Experts of a small language model.
Size: 13 layers, width 192, vocabulary 9533.
Experts: 32 experts in each of 12 layers, 96 squared ReLU neurons an expert.
Below are experts of layer 7 (counted from 0) of a mixture-of-experts language model. Rows are named router (the router's row for the expert) and show model dimensions 96-191. Each number is 128 + 32 x the weight over its row's rms, rounded and kept within 0 to 255.
After each expert's rows: a language model's description of what the expert responds to; "comes before" lists some tokens at least twice as common just after its tokens as in all text. This comes from a sample of Wikipedia text that the model never trained on. Tokens count by the router's weight.

# expert 21
router [111  98 101 138 169  96 101 133 175  85 207 133 103  85 136 149 124 141 143 160 118  91  98 137 103 137 107 139 144 134 146 114 148  69 185 178 150 120  94 203  77 104 105 164  81 162 157  95  96 109 100 102 102 148 185 117 135  96 127 131 126 177 129 156 138 126  89 121 138 109 181  96 186 116 126 180 137 101 127 155 102  91 138 128 185 151 128  76  91 103 110  91 113 149 130 139]
It responds to: Verbs and words in athlete biographies after he or she: scored, signed, joined, debut, appeared, plus roster and stats table cells.
comes before: " the", " in", " a", " for", " his", " to"

# expert 20
router [145  84 127 108 185 108  82 146 186 152 174 127  73  89 130 127 144 133 142 145  52  92 109 172 114  78  97 178 237 167 132 121 138  87 156 152 157  97 145 135 110 152 158 140 113 144 153  91  97 133 118 148 100 163 176 112 175 111  99 129  93 163 118 152  68 138 100 109 154 134 159 120 156  92  67 166 133 147 137 123 161 106 159  92 163 130 110  99  93 110 100 110 116 133 106 118]
It responds to: Subject pronouns, relative words, and adverbs after commas or relative clauses, such as who, it, has, previously, also in "See also".
comes before: " was", " been", " is", " had", " has", " also"

# expert 30
router [105 145 119  89 176  84  89 144 133 103 158 148  76 145 101 193 118 166 138 153 112  71 131 156 142  93 116 203 147 151 142 121 181  75 137 183 153 115 112 162  96 138 102 165 122 149 176 109  67  91 101 115  59 122 167  97 193 113 128 132  95 175 132 175 110 150  88  92 167  94 140  94 168  79  84 151 181  88 149 115 161 121 132 117 118 144 110  98 127 104 120  91  78 166  92  69]
It responds to: Prepositions before dates or places after event verbs: released on, opened on, broke up in, during, until, and month names.
comes before: " the", " a", " 18", " June", " November", " his"

# expert 25
router [106  96 141 133 158  66 111 174 178 154 152 137 107 130 109 147 142 130 140 169  84 115 149 150 139 101 109 148 175 135 182 104 139  90 180 190 184  99 136 160 126 167 115 145 104 176 174  80  76  61  89  78 117 152 154 100 190 124  83 143 105 165 157 220  80 141 100 131 142 159 158 137 149  39 115 166 133  79 115 155 181  96 177  96 160 125  73  90 120  90 109 131 100 138 112 123]
It responds to: Present-tense verb endings and reporting verbs in plot summaries and reviews, such as confess-es, ask-s, said, wrote, states.
comes before: " that", " to", " the", " in", " a", " on"

# expert 27
router [131  97 110  99 171  49  98 172 183 116 196 120  81 121 130 180 152 151 150 132  92  92  99 165 119  89 117 150 185 187 118 118 200  64 176 119 147  96 117 143 110 198  75 143 115 148 163  91 104 107  91 138  90 176 173 128 159 114 118 123 111 153 121 144 108 161  78  98 168  92 117 110 130  39  76 171 128 110 132  92 172 117 128 109 129 149  91 107 134  87  85  95  72 136 110  88]
It responds to: Prepositions and conjunctions joining phrases mid-sentence, especially fixed ones: compared with, according to, despite, among, including, and, of.
comes before: " the", " a", " his", " an", " its", " this"

# expert 8
router [ 85 136 120 111 162  87  88 183 178 124 149 103  91 122 142 166 154 153 126 151 135  59 115 156 129  88 129 126 175 129 130 121 160  97 162 158 152 162  95 129 134 163 106 193 132 170 183  76  42  65  90 119 122 117 120 110 174 128 127 138 116 166 141 156 129 139  82 112 183 154 149  96 154  50 114 146 120  97 127 122 146 102 151  94 169 101  85  58 108 121 116 130 141 139 105 108]
It responds to: Base-form verb stems after to, not, or modals, such as take, keep, accept, including stems before -ing or -ed endings.
comes before: "ing", "ed", " the", " a", " to", "s"

# expert 4
router [137 167 164  97 146 127  89 150 129  93 142 114 135  89 141 167 140 175 132 156 128  73 107 168 120  93 123 138 146 177 102 126 124  66 160 118 162  86 125 138 118 163 150 162 121 134 147 119 112 115 103  76 123 205 144  98 121  77 106 134 110 129 174 151  75 148 118 104 160 113 176  82 133 138 115 121 176 103 137 123 134  89 147 131 158 189  96 101  84  75 108 111  66 225 136  79]
It responds to: Pipe separators in wiki tables, especially header rows (| Year | Title |), and semicolons, colons and === heading markers.
comes before: "\n", " ", " 0", " 1", " 2", " Team"

# expert 29
router [126 131 140  72 130  87  77 171 151 101 125 143 106 116 104 163 144 152 146 130  80 110 133 184 124 136 163 132 191 158 161 113 158 115 151 166 138 118  75 126  89 188 125 156 121  97 167 104 114  93  74 154  94 117 181 162 222 101  90 130 128 149 167 164 128 177 109 100 159  85 148 127 203 122 144 201 115 157 125  86 173 134 142 144 126 170 117 125 104  79  98 140 123 168 126  61]
It responds to: Country, nationality, and place-name words or endings, often in infobox fields, such as France, Slovenia, Nepalese, British, United States.
comes before: "\n", ",", ".", ")", " States", " ("

# expert 28
router [137  99 126  84 208  63  73 144 172 123 149 114  87 104 105 148 150 161 144 181  90  60 123 135 176 146 104 161 183 171 128 138 158  78 159 111 154 107 116 150 101 169 146 156 169 146 129  94  80 117  91 129  89 151 154  84 133 131 137 120 111 166 125 145 115 155 132 108 141  98 109 134 159  54 100 156 164 105 113 111 104  96 115  78 166 135  88 112 144 101  94 107 121 174 136  79]
It responds to: Commas ending a clause before but, and, which or including, e.g. "didn't like the idea, and", plus commas in large numbers.
comes before: " and", " but", " which", " including", " with", " while"

# expert 24
router [135 148 151  55 119 119 109 154 131  66 162 124 155  83 162 141  96 145 152 145  82 104 133 191 125 141 107 163 153 149 125 115 196  78 112 129 139 143 103 182 106 132 155 184 142 131 172 138 116  78 110 145 128 142 113 150 145 115 137 143 137 147 137 163 126 158 112  84 179 135  99  82 102 128 132 128 168  94  94 142 101 107 155 141 157 180  99 118  95  76 117 131 132 165 115 155]
It responds to: Album review and chart table tokens like Review scores, Peak position, Billboard, Chart, Albums, plus pieces like ol, Pol.
comes before: " |", " /", " (", " Albums", "ic", " medal"

# expert 18
router [ 70 110 146 123 150 116 113 151 170  89 120 129 117  81 150 156 108 198 205 165  61 129 143 166 100 128 135 180 131 159 144 106 171 140 193 139 124 156  95 153 118 106 116 119  90 152 128 127 118 131  94  75 111 103 125 176 186  78 111 147  88 126 157 152 128 135 111  71 233  79 113 123 132 120 116 160 168 115 135 160 159 108 118 114 152 220 126 106 117 118  99 128 136 124 147  92]
It responds to: Field names and colons in infobox lists with dashes and bullets: Gauge:, Species, Website, Spouse, Elevation, Occupation, Strikeouts.
comes before: ":", " zone", "):", " by", "iege", " code"